config.toml
n_experts = 48
vocab_size = 16384
norm_place = "pre"
tie_embeddings = false
init_std_o = 0.0
init_std_down = 0.0
beta2 = 0.98
warmup_steps = 226
seq_len = 1024
doc_mask = true
dataset = "wikipedia_en"
Below are experts of layer 4 (counted from 0) of a mixture-of-experts language model. Rows are named router (the router's row for the expert), up (a neuron's input weights, with its number), down (a neuron's output weights, with its number) and show model dimensions 128-255. Each number is 128 + 32 x the weight over its row's rms, rounded and kept within 0 to 255. Numbers have three digits each.
Before each expert's rows: a language model's description of what the expert responds to; "raises" lists some tokens whose logits its average output raises strongly, later layers aside. This comes from a sample of Wikipedia text that the model never trained on.

# expert 42
Description: Numbers, dashes and pipes in discography and results table cells, e.g. "| 39 | 17 | —", scores like "2–1;".
raises: " |", "\n", "===", "\"", " (19", " R"
router:111118122119139106156153118100176109112081131115162108088160100132176075115140151167052160077142133098152083129127088120131122101173138085118153113153080158079131105121167152124122140147176169179128153076177104140104128179158156190165134176087159120174188121136143103089154179131139086135121164177193135137137122124187078071143118119116185115127129067126103142185125190128112105073129
up0:124079099078120173116039161177118106131060134138198117128124121099137088136117120081122081133190145055179106108127108134113113076155127090142103177124049118105169154109162105130157158136170184040090136120179108107080122161140145090102085169153065077151098108120133085101128168115114119114137117132081125130139122131136127082112139142125172153158101102144065098159148148109119031140132
down0:076071138059089182178120087181158077138117134144171093131178130116164108065116134106114078146072121138132142104134168160091097178153124094129123192190160184075125147189098111134151176187157101154091111129162188139130185112134087122119193097108082131104141169120179141147112154136094140105111110128146110160169107117102108161129132186112097095096112136115182116147163186105116104140130
up1:105094118099092160135133182078090184102087157153122127155150119117136151118146141183096125081169085120092148090143159103082145078151091064119105129195148131055134130085113138131177157165151117095130119097122156153143159086119167076101089125104136150131152135085120144098123140114103133131191103105130134166097172115133084142094141140160136048085048137136098151139111123178178088108127
down1:123105145111156120127124065056146150142121126163107113106113089131103123143135177137060068142038168124141074107067155146107194116159127118131113142166082112136061066153138055209206069132074192103094117057116087149144159085127131110128127084109141113139115100076081131153099156088124079133085133120152110121153131143103184250127123113098123091140141123147139149149148119140075188158108
up2:163125103115121175151149095055147088148139130103163164110126125132157151081121104125123173123139175166075133134119084206090165111122165079157167182115137135107165129111130183065117174151078141139118146151140082141067070131176168115180147172105167125158135081137093132127132133105135134153118103050136183131112115120136026089174135168119163158094152172122184136186098087143106128100122
down2:122149162071128195155118185102144073116108133105220121116116181129101125097160099129168131118117154154116174081159161160105163179134139172173156160175132154084124111157167189132132128197144094117091199180133060143128124162143174120131127085081128166100117100097134071123122125115138190189168086064120154116106132138090152142142120093154187194133137122123176109124118180163148056133107

# expert 0
Description: Abstract or general nouns right after the, a or a possessive, often followed by of, such as premise, term, leadership, role.
raises: " of", " and", " in", ";", " for", " as"
router:088149136100134102154123141085124110156136115121168125085133091154160050102147137175132149105166134129141111094081136100175179103139101120123168086156158176120095082148176170120169111188165158156110158153177128128133085124132143140122182157044155118143100121159131114081119163146167045052152184161105120174125125137159109082145081078108135108144102070112105134138115192146156105092170
up0:119099130140124140080101127094134127092113097091118122129191106125111131114112145126077137113164149115131077109115067121140135143138141120104160063073108122090100153201127138127109123103160143109115137006142128107132154105164119133148159124154124176131122173161191129153140184146171110104104128111155183179113181131150059109096158114118136137126092133110114148103141173115095133100116
down0:115103206103094117121140097135139119131159097115127147124179130125108185095148139121153131129135100118139150097150140220148092178122159091121183068098138095100108138110076137128179087168175136085131104126119125104048083100142139117136181022106178144118147103184093111122158156122165094101124138103070128125138127097094117162132172114145170154156119205118161112169071150147106096104165
up1:114146158134106101171128130119192108145148123065121122115127166116092157152107162056089206168064111113167134147163095088124085186156068196098119119100089216129131121123117119098072165145146082114104139100193136070193130103103115147156155105095076140119148135115111085155110140116121077125183132092117116109125102098134093102141167122157137109141137112135099102168110123154142144117099
down1:144116172129183115054158116153110118117101143143152118117137136118176168101113163177117118136133113114139074152108150090108164133093106086161135152126098133095134153120090087168115107112165093091116135126150092174153108177108150084133120151111152139158142132111127143135127149129146179176127080065152178167108177087142160098093129066117093093068144183142127134112141071132152112137137
up2:141117121137176167159129134162121149126115168155162072084100108178166143128109123255159160151112094093139175122138081123194138187103164126163093179195059099134128133135120087142126148082092128144179107162121124105084157135107158106162033089074130099201120160148137076151170167150170117193116137045163197120139099117098152124136063115174124136107113102105154129126174168098127102126174
down2:122123197092102078111145117167167148090150140128127109135109129185167132160148118205080057149160110104157151133136150170153128177128175126110157111115152077103069077083129128187117124109150119144149178110131105128133105116083097090162130159077110082113146135187103104116151177157130112170153097105151182159106127064123052119134123105123130124136144124088149120082097143144192152157161

# expert 1
Description: Numbers inside pipe-delimited tables, mainly league standings, such as goal tallies 76, 37, score pieces –4, –6, coordinates and vote shares.
raises: " |", "\n", "),", "]", "\",", "==="
router:085131129130150116124173110130175124139112075120124138108176091147132047111173139144077126110219139124163072133094085117139134104141116098124123106158074154093118111147139170118141147180151173130142151135197130112145121171132129199176171157079176161142161148121174112079119182165167073129131149159190131131168131107112070029161115129124157160134135107103128116172126147176120104087125
up0:114152123054155127207116163113158103202073124134148080120099110135114109096147174104132196116112136106153087110091153085181158090192110116121181088131122164090092068109169145133127180142140113120088165102143080138091100143177142176141132166109110168208092151162142110105098172106186098083153141121120098111109126117158109082175118145103137125166124138117130180113184129130176124098066
down0:132068099093214143099159100100072116135089146123182133142093089118155136110121150108108150131114171142144114158100187119172145107117108113145146209160197120164158126152150086139112059117125157081163066139158182126105143114111127122115110063145182134097134147090134135123117144101135128171093133148083155117134131143146167114142111136132120178110116144063150152041145097096106075129194
up1:099125108120156100085107081132140109169056113094091142151096166102158080117136126162141116118066126124148137112098129113167184155163066102183159093123148100115111115146113125172141137125130149110124121154143116119158111175115129135160063157098137119142101215146180075110124101107143195110084067095107120161084091113234113134115076094078162123122069110145152123129138155156155139141111
down1:135147076135058068087150077069130080162134188116105134138124170118115130150125093125146101107118143130157125082144127189132147125064088099125055138171174131138144129124138108132117085158121166169162115151154110115211148131109098140131071136104175144148067096138104093083131116137081155134063190125140155133119096101068093129131108139098148084116142180086162080123104074125161135162077
up2:094117128160131034123150156109145108169113188136202095109130091123204158149191140093126137129144090076070132125103110090183097189135133111131119088156159148060168142180128182077120150106158160110104124142152144118145143114109156152089137118112068149140106111124133142100102137117182118066135115113153116180146144094113149117130054153110119062163138091143120134119115098139111041112105
down2:114113171117100121145112128206099104105075146123141139180125129098125133149180113130125097136123164136145180161186119140103084134087079086192090080173108140154086170167124131081134121166128106109143177171165178155168195156123140081104101102121091128128073094092179127161065145141243163118112114097124113202142196150146174105107114130121138145140121099126132107124152103090122103117165

# expert 17
Description: Opening parentheses fused with year digits, such as (199, (200, (born, in career histories, lifespans and discographies, plus CJK byte pieces.
raises: " |", "4", "5", "2", "0", "3"
router:115119101107124087164151116132147090123104094107141089088148086154191064099144149180049131113151115116145113126078086120148125086170150101121156120157102164108107084143156159118142143151152117126092140124177097126133107165160181159167135170038149147184151153118160127120087171151161087116146180175221104144138138112164092071151131140100152152145103084137099126132154153175142123069083
up0:144122101119119107166139116135166139140146099148192090180099089154112131126152120127150109135163125103200122077074143112155151138186087174094110118110119203088140115145130116127170161113121119081142081107157104078124134194167093117156102096101116110093170088162156141173141200086135060086158128186161127163187115095225115120173097123076146097234115135155179138149119105164104099193102
down0:144087127091094122138201145142073092122150169130143171106057133142156103147094143121138145139171140144155154074087099100083096110151119152110090135132111125107148108180155137084162081130162117118179130107195122142129120152127218148118072137195129106129103041165152095180128114094145094204102092124141140140116125128117145255139098124152097061162124072107104103156086114118053135126108
up1:065154120094139130177187151062131184139127114085127105093152100119153092114192151122160157132130162122119123116134179094128156117166094132131149088103166160095116115145195130145156164161167158137099081127131062142102154154156107188136163140118089099184159162119123130097128125162156107082111200090125067126195130089113126101131091087066168146115139097099113169122194124133152082064144
down1:156168078135110116080104147107150146144092192166157118115142220138120198099093073109075192165106150130097104118154138157151142163075055098094093061141120163154100112157184128122157106144103208082115109110144094130145142146135114142118098092091122118082110108115161125096178114123105086067148153117082086090067089176084162123159147138126106059105147117094161150131158135095123103090125
up2:147109094077132152241111146100098112168091138148125104116140154168141125101139124162187141102158122075098171113100130110124129143160119133099083178138144142107110126125177129113103101167113116143040076178195140148129106114069165114083146132120120113169123117129119134108134088116129163080128076147090145090099121117103182106097140118085187141168100189167152145100135105180185084045144
down2:144171169120103105124180064130111069162152121149138120114123098133109145107146091140140104116121128131098106135089116125152123111127189057135080135136164179125142098057131129123133169102171172150171098117116105187176130049168099144177156114141064087147173123137086173091187102122121185113100107162116140107113097108141134195132129132127148158099152159181066121132086128131136133132074

# expert 7
Description: Single digits and cells inside table rows, such as 0, 6, 7-0, plus fragments of Arabic names like Ghul-am, Hil-al, al-H-ar-ra.
raises: " |", "\"", "===", "-", "/", ")"
router:120097107116161116156151104127188133138110102111169134100188090124143082130157179161044162098154144103172072127108107110118129095165154094127166097169081162095103106134167162132123141161163147158136130090169128121106131175148123158153134178078159123199183177133147121097143182132172088137096170155173142128138128109152078063153114111130177105149121056113113141160129192150118096078098
up0:090117098144167140091100157106104084192109106055106208162160107109160084077126132138095114079107161101185114158150142183125152129092113168147135114124192104117156131139093135109155146178130048095121157116081146159124191133163118191162183156123125164149062183118110150081138105106107119133163150187106122121118152169135123128095075116120073152135106137112083177100079127203129154175132
down0:139096133109136157120062159097056128153082157091097164167093158107115096110089108124036078142091111084148143113123124124100133125115108161118141113119169137142098089140104121150108134131132184084100138160126067139144114172116152103126185132085107133150151095147148163090144146133134132128101142129101167123113121111120171107160139104104111175130161146135130118110132109071173108148151
up1:113140079106140110188161157142147088151130111098100096136177143135192095113116131152134148112160116077156101112080170114161135093150119054135143132145107174122045097174165174088191190127189184139159173152160086134135129156127151160135134173114138136108085115144135084148126187115149097126126143179150122184138132104193071051140104119096129103163133103095108139121151141134177081105161
down1:146118159098133201100110151115139135094118151114128142137127181113163130105040127121042109126136133087082156087087120154111137171151060113106103113145118130169115152076112159115120123076123161140179171190140157178140149149093155153157147098095160132117085129085115131143053103198068136088151129075151131104086064119123154110142156141111097118063161095144125108142081067135155151098077
up2:133101074077166094116132083136139130132165106121095140104140105064103110169123139140143110165099065125148126156124150138169158048123190133175160115100134183141136120093164178135095141100106090047134118148154104117123123176150153134122118129101087168089128124163107097214096200135165123125091183210192111163130098117144166125178110074107110135183122127119087129155147171106132150150109
down2:156164127103161100115096141168126091158150201159181100142111144188129137078172090123145138109182145139147111090105145096149175125113131116083098154131123178181121181175180119117116210062108167138106127157139181112089166101124061142093173102141136176095151150221146111132128201171111143089128054084131137128088181132085153166128136137084137089142100102101144142148100122169148166096136

# expert 38
Description: First cells and header words in wiki tables, such as Preceded by, Party, Bronze, Turnout, Ward, series, and pipe separators.
raises: " |", "===", "\n", "\".", "\",", "."
router:112129116088154132128134132074156107188058069120120130119124133154165040118158152164103141099133151107129132070097130109154143147179139125106082101167113170100098073140184176099176181132148119125092148115204133114108083171142168228158161198072144115132157144128160119045108193146168099113174189132165102146114175088119102059145089114088124147150137107088119166130156148124122097083174
up0:154164070115150108097141137128155179114157130078159108107171131171139097114160168135095121079121112126091116111132080087086150175125147098114112133134166120116144142120169115105171148122140109125100183182156122153130139070096093121119114111087094165137129152129121131136109152177152144151140081127109083131116158068132115150127089148126132133164133133159087137105242146098174177160091
down0:162128137141108154159105128124203089104082178160092121151195163140146126120178089131111113118139120105181127099120125184162152132072098130154125150090110167082133115171125109080093084098170179164144146133157201150086130125102162132177080123145155109132114144197109133132089130105143083080165132215170182152122137117144152175116105171110085113086130131060138185082092143127122177106150
up1:160127067109078150144163155092082136122147111170187117133140160178097128072142081078101136080212131123144104130129074131107193135099166128104119138147100108112142124098059138136140095119092138075116150170101090162057167133141164123145173124115165180116113079079110146158146143125148126129165125150169121146132177138176124133137123180142232101146098134109094208106112147119108087115159
down1:126087084121149131148132064141096168160095126157151124173142105184132089086137119107139133108113069114141166126098082109116145085106126153159173187123170175102115158161076178103147116091170194119131173163135119161134143123122086133098094131113099164138134105132157102152135156198114099161132163137196090068078119151120127151190128124125199081152178116093158227153129089108150121171104
up2:140123143093117063105138144132133082167090106136183175124133107127118128109149120129148106085114161099155085174129108139173211123166124088141135108087163189077173136140065149106119193108133140087079073182178145127078086155139131125128112058126091143130154145119112128155098174113139136116094117150142091188095124097182120135127113086156105165114070153137135115158109140163203089148160
down2:166184130146130182135128205130094110079080132159163115130100136159109170116140147128169127066165099169122096129093149112133165117147141154121118116137144153111131121129094088142175165073158122117118127188176081165173118149136139093141141106144141176133114169086127137130171118125126101155141136137104117112111137096114114077085146074144133135093167151095136074208124181154087133133134

# expert 35
Description: Forms of be and the word as after a subject or modal, such as was, is, be, became, plays as, described as.
raises: " a", " the", " an"
router:112126121078144125156148162094135108134080118119112105132176092178140031096153185179107150097123130079139094076070126140158135106160082095164142090138121154098102128170150149115147153128136127096100154136214128119057075152107189162180155140055137182149132111149143099111103142148138134085174167155107111174161141094141077115157085150112160121161085120104110149136192131161172104099194
up0:142177124104160153172130101102094203153137154086185123119142110086128140126167168127123119072120125150143076067202196106139144138128185124132151149116058234178120128140112106096134114137152153152086156165083072183114147125177128122177108125155086074108135147146102160108122118159106144103144147113188122081122098162107116108115117121141136108147098091083090107151064158123089101080139
down0:128153103148112063031181067117149120096142162122116165154113155110159110087134147129188136190089118171165135116126092170111129069102146116135146056156123118057135095148146077150099108129160119139157153156140102135135099136106142128123149159160096133165048167120054095103143110112137087107082149167038100128117117132156132130180129077129131164190127109097147137167111112057108129133099
up1:043115111157149141163187131102115104089166127129096118115146097134131134116127116125136187113143166117088099189159095150064167122050137068127181165128095177117137132179255148065133184147124141129138096138125138122129112151144130116177164165130190126113065196100123144126174140143136113153126130132147109153111143151115106118173138127094141124125126127065137084121127131123070100120108
down1:095156165131100097118116108091122118168082205135143153152168112092142153136111166162129153157134145123095128157130183108166105175118152152117118115150128079110160128151158138129154103192149200205198054077120167118167202114114132115148138167104116208116118120113102173148090134131099125066147157087083109147060109173096071143082082120111137128107140161101122172181149104106131084124127
up2:160116089157106114146108113077177095204138145150118030100129098122148108117089161175086220146117084101108146140112150126138144074116180115119190184140121126137198128141136113110112161127153113095109118102145148099176167130145145191147115205054158081150105152167196140120103122157168111187117136122147128130123111123105113106093113185172117115140130137073140114145108176137171100121124
down2:085107211156086076138095097118136109116168119107065173101122112104198102088130144113151103152210106108152158105155100139129156092155143173095107081080121147155162158167092103150129138069154150114076118116160138161148146110109105140139164147143083167151139088084142134182071144184093112130110129102113223116092122129130095104083055124167084117162150152119132148153109138123124100089103

# expert 40
Description: Word pieces right after a capital letter or article starting a name or title, such as A-lex, The An-at-omy, Aust-ria.
raises: " |", ")", "\"", "\n", " and", "i"
router:057090077066143155173114154094141162119134132087185082097115104148130051054144145165148133073152218095114112093127080105153143051141106080108119116165122156057120131153173143104171152117131182147071143093160123080153140142124102159118183124097132171191091110150164082104152172101153102118150155136131147150090156133110080025179109143101183152143119109090089172164192157174193088081124
up0:054086126090108174116089173137138120244116138063167120180199159100105182136166119127127157093050112096143148118144104104087076145147123198153163154089100096140125115083199137158102057159129104134105171081115196155124120126164149115108112158156180104082069107169108116138112094108114114125182105140180128173156134142048113110124088180068140114106094124088088117096123123132124121075166
down0:114088125135093103157128085097137058099125186180102159146156100091115099148156070121131100104151117091165196115121138154114149097099174087099147100118146088088131134136116128159174124111104143192156122115127112155162183110122139119140194145051078117122159102119122137113127086112163108089103153065048111095111155063119126185128075096163123120145135156122132180141128151100113083133141
up1:162120087158129104152122150097126129138109110132161119066199104126212126119142144136136123138141144122135158104186095126082083088163111124146144142142111119112153165144201086158132088111106128116064129099120082059140106183154171090152175142081144121103134155112116113172115101100166103127187144103149121158107141129073145104193161144117145126151102114123153182116113135098177155089122
down1:194112125161115134093120101116122129135112160172164098106112081118161156088129119161135166090130116124134129134100132124139150144164086128081124130105099155104159103120145089182081122166145120138121182042122096136139153153107123192066175121138144145128103102156104119086054186111086150144142154079134126193131146160148143102120181188064097067096163097109136105089142115158196091116163
up2:162129108126140110073161128151122124151112123099119068126122084086128065095141108094167086103143091093136145168134173170098139175144108108097129084122118126142112074080075130092124117118179165154119103079175127116142155144131110151178110101153207091120085155120102143165071130099130188106161140220160141116123134113122114137134087101097084109103112134155134152134143161108068051132095
down2:167121132113125127060160149086079090140070109117099087170108133127132130188110187125172122112197088140158121156127084151226127158104168142147083144089137159090152122123058167144135179068133164167116114169132156140138176127125121113125134151125185119133094106155152167144142116118109128104180127142085160098056077118125166105196159140111134091095117088089167165083122087146093131131092

# expert 8
Description: Middle and final pieces of Germanic, Nordic, Slavic and Dutch names and words, such as berg, sson, stad, Braunsch-we-ig.
raises: " |", ")", "\"", " and", "\n", "),"
router:138121094105100131150139150099181117159135118056181084131172103148181034124154133158086144102136124106133100109101104104181135116175131133103154078172114152058145084129119168094112207114178179103085133157163123148136146155152106146153150161058153184172156115106145128100078191134175042149101160158159087159135177107125076010127105120132162145168128099136092161103167147182164106127138
up0:110168155138128061146128144131176092133158083094189164084125076168083123117126172106098088082133173145072095151144157104120178149090162158124129148158190141071082059132122190108178134080131153202114139173153111103136137084149120149195146141098156125172158089104180167127142100145123125099105058146130150147115163119099110126142158169049174149109143125137147134137141126142095093143213
down0:106122080135131084077147117142110144081140168141193092150112121151133101144108157118155143179124138184185132158134157150130086144108137127109140050117144078131143121151106173139090133184150153112076136071078082192116161112166113067112133068087158052122142104159138087105117193132125168129090101145166125137131154159140152124078069103127116202149169133129074121146094103150093130175128
up1:122150150093155113175089111172129111149095141162111164124188094175119145142171146166084139120129119150144136128096100132159131133085181115116168099095207111092156157153107075097142095167058113172104119178099160083181072180093112114136149085191117157146093105075099165098081113164106199093119085106139148120168123193142065115125052135125080154111135152124138125155117142159107179140154
down1:165157126146142151168174122108083136086085119144117132120059148136138117132157170063127169132180128101127153142134165130135176145128129132108161073110116167125156121140126160107157079106126134141194115128090105164124086175159123182101140087125099085132103138086078099169183166121131171088178128160137060105062106130113144101154127093166145109158096161151128125091115113157161149097172
up2:069160142109162114128151173082083100211113092124183094142115169120169108141128107085159131164147145113169159054114165131095097095133066189128158128129167115073092081152138130112146119137098148156043057132147130148133170126153138163226172088143098112165132171110165111119100078121182142094126079127123076102165112111108068149147150143091126117175123156092157175124166110100146136124133
down2:114135132131128150138102179169096155162105188177028127111113190155190109137112120135112099143091148136094132091169089123101101155136145116137174159076125101103095112120136115135127147103125120157119135144155111116075124129165155097137098116116147117040161117136140140104091110103172091091108155128156081114168196103109071102195048107078157106123140129143178089136129100163196111119090

# expert 4
Description: Small numbers and words after and, of or for in lists and ranges, such as 9, 26, water, plus table pipes and word starts.
raises: " of", " |", " out", " /", " in", " and"
router:117104115112160122178149094121160141144114114102151117084171103148146081131139142150077165119167154099195061123118108112109149096165107097119174102178127170089124094102142161122136141168163135145141120115160120082119138173170142136141144166064131128175171154136151108100118168139159074129090195163172122127135121101169089068135092111120158102148078063121090152143138194153143077095111
up0:077116079081163080080125137112144087171159135005174173143089140132204146117100135125170146160156121086209152164168115099131098150203061117143134115105162103127163118145123165138122145170120107162121129123128117154163117165151161110153171126088116079154140120170108144154108168121185162157132241118134122129128129117220186092133132166097122134131164137174126105125127093113158138124075
down0:117130089124136125168181143137166143194165132147107152136162134095169116139121184133134134079195102127158100142138135184105087149138158188064096146101039135154145145128102097106115088143147196147142093139163093142135157115158148164109106081151185135099112170162125143126172101079164174101159118133138170197110090145113112120150072143150107194146157151102133115148117161091143128119111
up1:096141132151138103193093178157198198193125058137121092080148120150131178137119171091178128150107125113157114041107129119134115098163084132070087145140157111145111128140105131110122085111200161130117137094110136131069135160149174134151138146130108166163072156066129087119151076106116140105165118138150077124177129146163140151103097168062166083074100102140120130094202142138184106075171
down1:113088123172140163139114131143131113102110126100068096127159095094158124061125080150108123121137137148107159161106148178122070043147136099180151105109100115156111133102113151129129121101141097176060116171149159103152129166130121130128172145085106129138109167096185140152133175113109094131068145150167078105154162150089142068192106197065172182119133150168123176119139122123134109127181
up2:120092073073104143141166155055115136144073077135127116112120092150195071104168167182105131134151152119172102091094089055164136091174107112100089142134147202089077083203120166146154126191086117111152178128182138106137080143177142201139138171067121127150112145131158106122150174104158065134155131150094097154105152105143118069158143117086121137178126077109102140153172147176125134124204
down2:129063136130089136152102128087083145140111108104162097107094108068153167117085160120168143112160172106082137115099177114114149177110086128162126157127141115098146103133138140222093100111164111109170153168091084132090110097109063084078147100136130096111119179151090090056180107083154166093087108080122137157076113106093156161114120127148068097132084156121137078126125108090099134165192

# expert 39
Description: Month names within dates, usually before a day number, such as March 4, September 18; also year, annual, early.
raises: " or", " and", " |", "\n", ")", "/"
router:071143106068138099121133144123125139123121097120153121095175103161173074123131143188045141156133122093133121099087091085127125105162144084103168103156091144084107141131179152127145202149178159120120146115174116107145104140146163177173139152072111183188139137149153096138094161128157097139134182148191106155137122113126095065143117134114196118135090060104089130180139173168177139070137
up0:083107140120096107129158164071139160147197171088135143155164197179223111127115110129156151082127093134172120151125102080101137129119132124108156114168097096147174105093090144135157137105146144130097190092090135157125072151163211165174160130081102193131105137138117090150110134121116093148129167175130127130139092113139058117146046109137161138110054072139160127099124067140173124174126
down0:084133093173099066079095102156113147143123167113134150150069103089138099124146136145145126164149110116131124192088168136112132059128149084133104114084102121146121118136122134107145116151056113150162096081134127167136162121132156062131117098108105147127179178152131041098157101114136163119175175081090160141177138148136114108151154130168166143071134133103158189105107056072117171114063
up1:124190140106123129139085149087127155138107162134148150055130077141104140106158111165106162146129198078136136105113202145109168131111130143092097027102185155115093105170151140132194099173068107086107145115146099116082072112122096188118134151116158120130079049172177067080149104211103162056100070206144103182169126103140132098121128130111113182132169117083098107142133161111076112105143
down1:078139107131087118157130113100083128178098117117120100129138129096135198110121178137082153124115096118176141155110133112179083188199141176126152116136108131189185181088091155144136114109131135116210105114154128131081110125073147124171182147188097145126168144130114136135117133107120097185147140093170144141141103164101165174119128155119162136093138122191121107143092119165108134125081
up2:109107066195112103146187107114128163075103104137103072129115082100139108048104162114162135082153142113138132113137111081096142139176095117157140122152082095153187109100102086107108119109119112147090106116131119184149123155152167107151105162109168144099080131109097069117142183184113170138052138132143119139148142118136141114131165208141118143157181140125126131139115113123095087162076
down2:130166101134149052127190152080062133084146146146093112115107133131136066128129130140163099120094152139083142157125118112179126147214132047137124180111116187127117119080155105107106140091097090125117112189177096132175104108120044101139075180131117122136162139167098147144083156128125142166119104084098132125109168110068073143158165066153163140121130117157128157117126114193104154160116

# expert 3
Description: Surnames and surname fragments after a first name, in lists, tables and prose, such as Smith, Brown, Buff-on, Hus-se-in.
raises: " |", " and", "-", " of", "\"", "==="
router:112139069110121096108135159121172125157102139077162121122155071184171032082161165165098172114162114069154094096076131116159142108164144091096172042200092167059117089146165158128149177140144146116093122106202110063129113156130120147174176151049142149194162139122166083153084176133150066133132143116144102129144146100156093002151118127148159143156146061138122129174156157164117126133099
up0:058143141114109131188152163083142163123135079125103101076147168127192065075201126127116156089083142068175116157107109087116188114180124127115127130157117208123132136152148154104170087206178171146133146136125095165097081104180181129125135115095174112070136153136155127141158145178144132109131138152120099136157199071146096088154109105083119175176070165129140143123116137143163093094143
down0:128140133159194155074144132111179098082082141125128181114164187131126146118075106104126169157133117103142128137115166167098072079124216145146154117117127179128112134120094115164201083128063106086160136139109132154098178134078156134131163085128153073157081134146151110127135105138129157092163106120132152130097064087120140202085110139155027096105122132125119158101147147123130161127098
up1:098164108128149136129097167058125169139160151142104092091152178093184129175191078130133136075106195158188144127133109082126134122187103158075144219117160117098142139084110121140087132141113161039107094152112112130154112171105098094178077160159159139065164095153136176124150141184139090130150160115124074141150147179076116122121140091086141120132129115168170183125189120083174124130146
down1:116096153105064134096135120124077147156143149126106033084079144098142146180121108092098134125193102108129146157138121083108115130119116184170125185065114110137151176115145143051156128138114220100120181153092181143116109185118158153091146144191145186129100150136157156186106115140112142125082133124183115104193158126147084095156131114157182135172119113115137160133153128116143095137119
up2:097171094090096109140144096116075128121176149100134121079111150096167162119151173040138156091135125165112108095163122118212154144110123107099168136155081117171095141128169082070180134137142112123141136186084084173184141145131172153153104144160110133144097232101108158145148104121124137137109105146088115144181064142071074153133103099089150114127070181095108118095118124109136113167143
down2:146158161131132102139171134191148184131135109115109171119142133120119112150138144103159154084125160156117080103123154159176171100129122140125158085156159208118151115123127115142091106155106110164149117130110173100100163157161165154167093117150207095173124115154104160152073164105103094106122202129091143099091127058106104099105144181157150164115151114112171111145113138129145147129106

# expert 30
Description: Equals-sign heading markers and heading words in Wikipedia section titles, e.g. ==See also==, === Parity ===, ==Legacy==, plus table separator rows.
raises: "\n", "\n ", " |", " and", "===", "\n\n"
router:122101092111157102174126118114144093194134097130125086106145098122149075094135168141090151061141185096150138096099147127098177111176137135124166134163121160129090112151184169112174140153160135139089097146183104122058103114160171155146100184066118148123111125139157092108103158201194096088130153180247104177126141059144124057185110179088132168176097115111128138117143173139137131114155
up0:095122122131060175161170116144110133087080158110054056052107150134178043132190112131112167042163082135125102134137112128128095113100118091121098079133051134142157080222102111121147198115120159163182127149143085166119137119090173140113195122190135088109204088105108136129099179136148137083142125116070093126169139096090110112135092108162148108137130140092161141139097076120120074109167
down0:178134107110108180119157154148091136149090138130210125102058109146168098159100119121091136100165116123147095125142096174102169118209157104132116114031103133086145107155113123119099133104131120142078163177129148194053127154113161111179113145156092057174088197137124224174092122132081120134109114141130137140149166138122128113110159122137125162061192135120133130138129104086166110149127
up1:077151126144084137130141150042142164135035114116150140091225094171147063092116141201099173115111136053129099115106110117130100133129111117129177116180134135087130126133144133122175150099191159158106131135128152126120059161121170167184177166136101154162079178135140110126146168115121108148184160149119076107147130120157092096135144069138179111210151102167143132097227119167149075089137
down1:146104161202094122131097104175158077110169084124086122128165089157095169125101076138120070117151093180173116095114125099081127097106177106097148069175184101092120117118123169136141028127125193144180108104116135179095129179146131142136112079117100147068159108075172132125130142148095116129132208117109186122144135116155082117159169130142118095120156158118131106111143117127161050079118
up2:122132130145088120149148085085110186143081130116121192140161121215217123130126150143118097086110139069118125108113120164125144132150135100105122073143107120161107100105145152100183126168182168067128132105125143115108069127129089195099177120102123083163148147164196188122113128146061111112134135115084112129159100136125093122114102114121124080096101105120160084113134057178128131093128
down2:115102061136119093187145083053139092103133149154123136130089107094071134123131052184149152185130109122122177120113171127086102142112092157127120119114137127122109091135120088160153095171095072194105109139095164166076133121133120150072128171117152170162110121115097145140128137161085140107148112114139096111172124098150127146125140164095148120124136147140153133090103142168203108103138

# expert 18
Description: Field labels and their colons or semicolons in infobox lists, e.g. Binomial name, Location:, Died:, Founded:, Species:, Preceded by.
raises: " |", "===", "\n", " D", " ", " C"
router:098119117109159095140155126058190094169134077128107076122168126138154069108141145133117134094174142107163119094128129101138156096133151108086115107164142170131132082215126138124168108152163115157115151104169136117101122133122126159183104175052125145097114155120162120123132143154126113078121162129213081200118120041098082080134104154105133144199137120128107132099127169161160135091207
up0:132141160099118136122089096151161160141137195121117077103142101151130145142125154134180111162128120147077130132141185104038151115152068108132146114116089134104082150090174185163127147200130155099146069105177148158109137055101138133147107140176113059103115122110136137039166090135133089097172169185082119148143120156098077151110111110122119123146097067125087136175121143098204149109112
down0:110116146145101124116107094125120092127183133174111047160199134124179113111144184141077056127127123121133161137179194135104121143115121108140168149151153120135150129181190096174120150129169146138141113031154125117080107134184130169097166103139146144138171104141108133104150138127150142134181161090070111127083092081048073037103207114106139086127113178104117142099123140124122123131159
up1:125135164161115119146097146148137142069086113170163130161138131144089069079182123142107120157122169155166172141112127134136111061152162159165097140109149143051146075115148075120100138122116205159122120126143116169113121137141128169096148111145172136131126093091098057116140087137111066092112183144116152081136147112200147091133165160171146173154115163118109220152107091169169107070148
down1:086167119128095140155124113074153114100108117177110125049200127124173145142141149134189122154194160152161074100188131143107173138143140144118108168126074172080153120220127100107136140124128042113091079142138108172147159048140132134122148107055142084158153177157144161105178131145107173169116141171149133027086122099096155145098147126112057136206091137091172183147101157144138120142154
up2:083124131074084107102113153082105147121163165095092105145130122065156158111114134144140159108135090139097159124149117103161112172171106100166120145156158144087139157110188133117144131113161146129118130181105142121104111148171108132156170186119147152102125139134085043133089083141119073167145084127087097119130108115092152108167108032122139065158103138073090116119150121134147119093152
down2:116126175126119146133144105144075120104134107112119130144142165126126137156093151148192166071147133128136149153105163148138111163141175102171141191132079173155093126184125178103147124111186103074084151125178086157101106073151149112071123113114162128136146117106176039157118141159122157151110126139167119140112126182104189164169131081100121119064135168066145150128161086119110166158169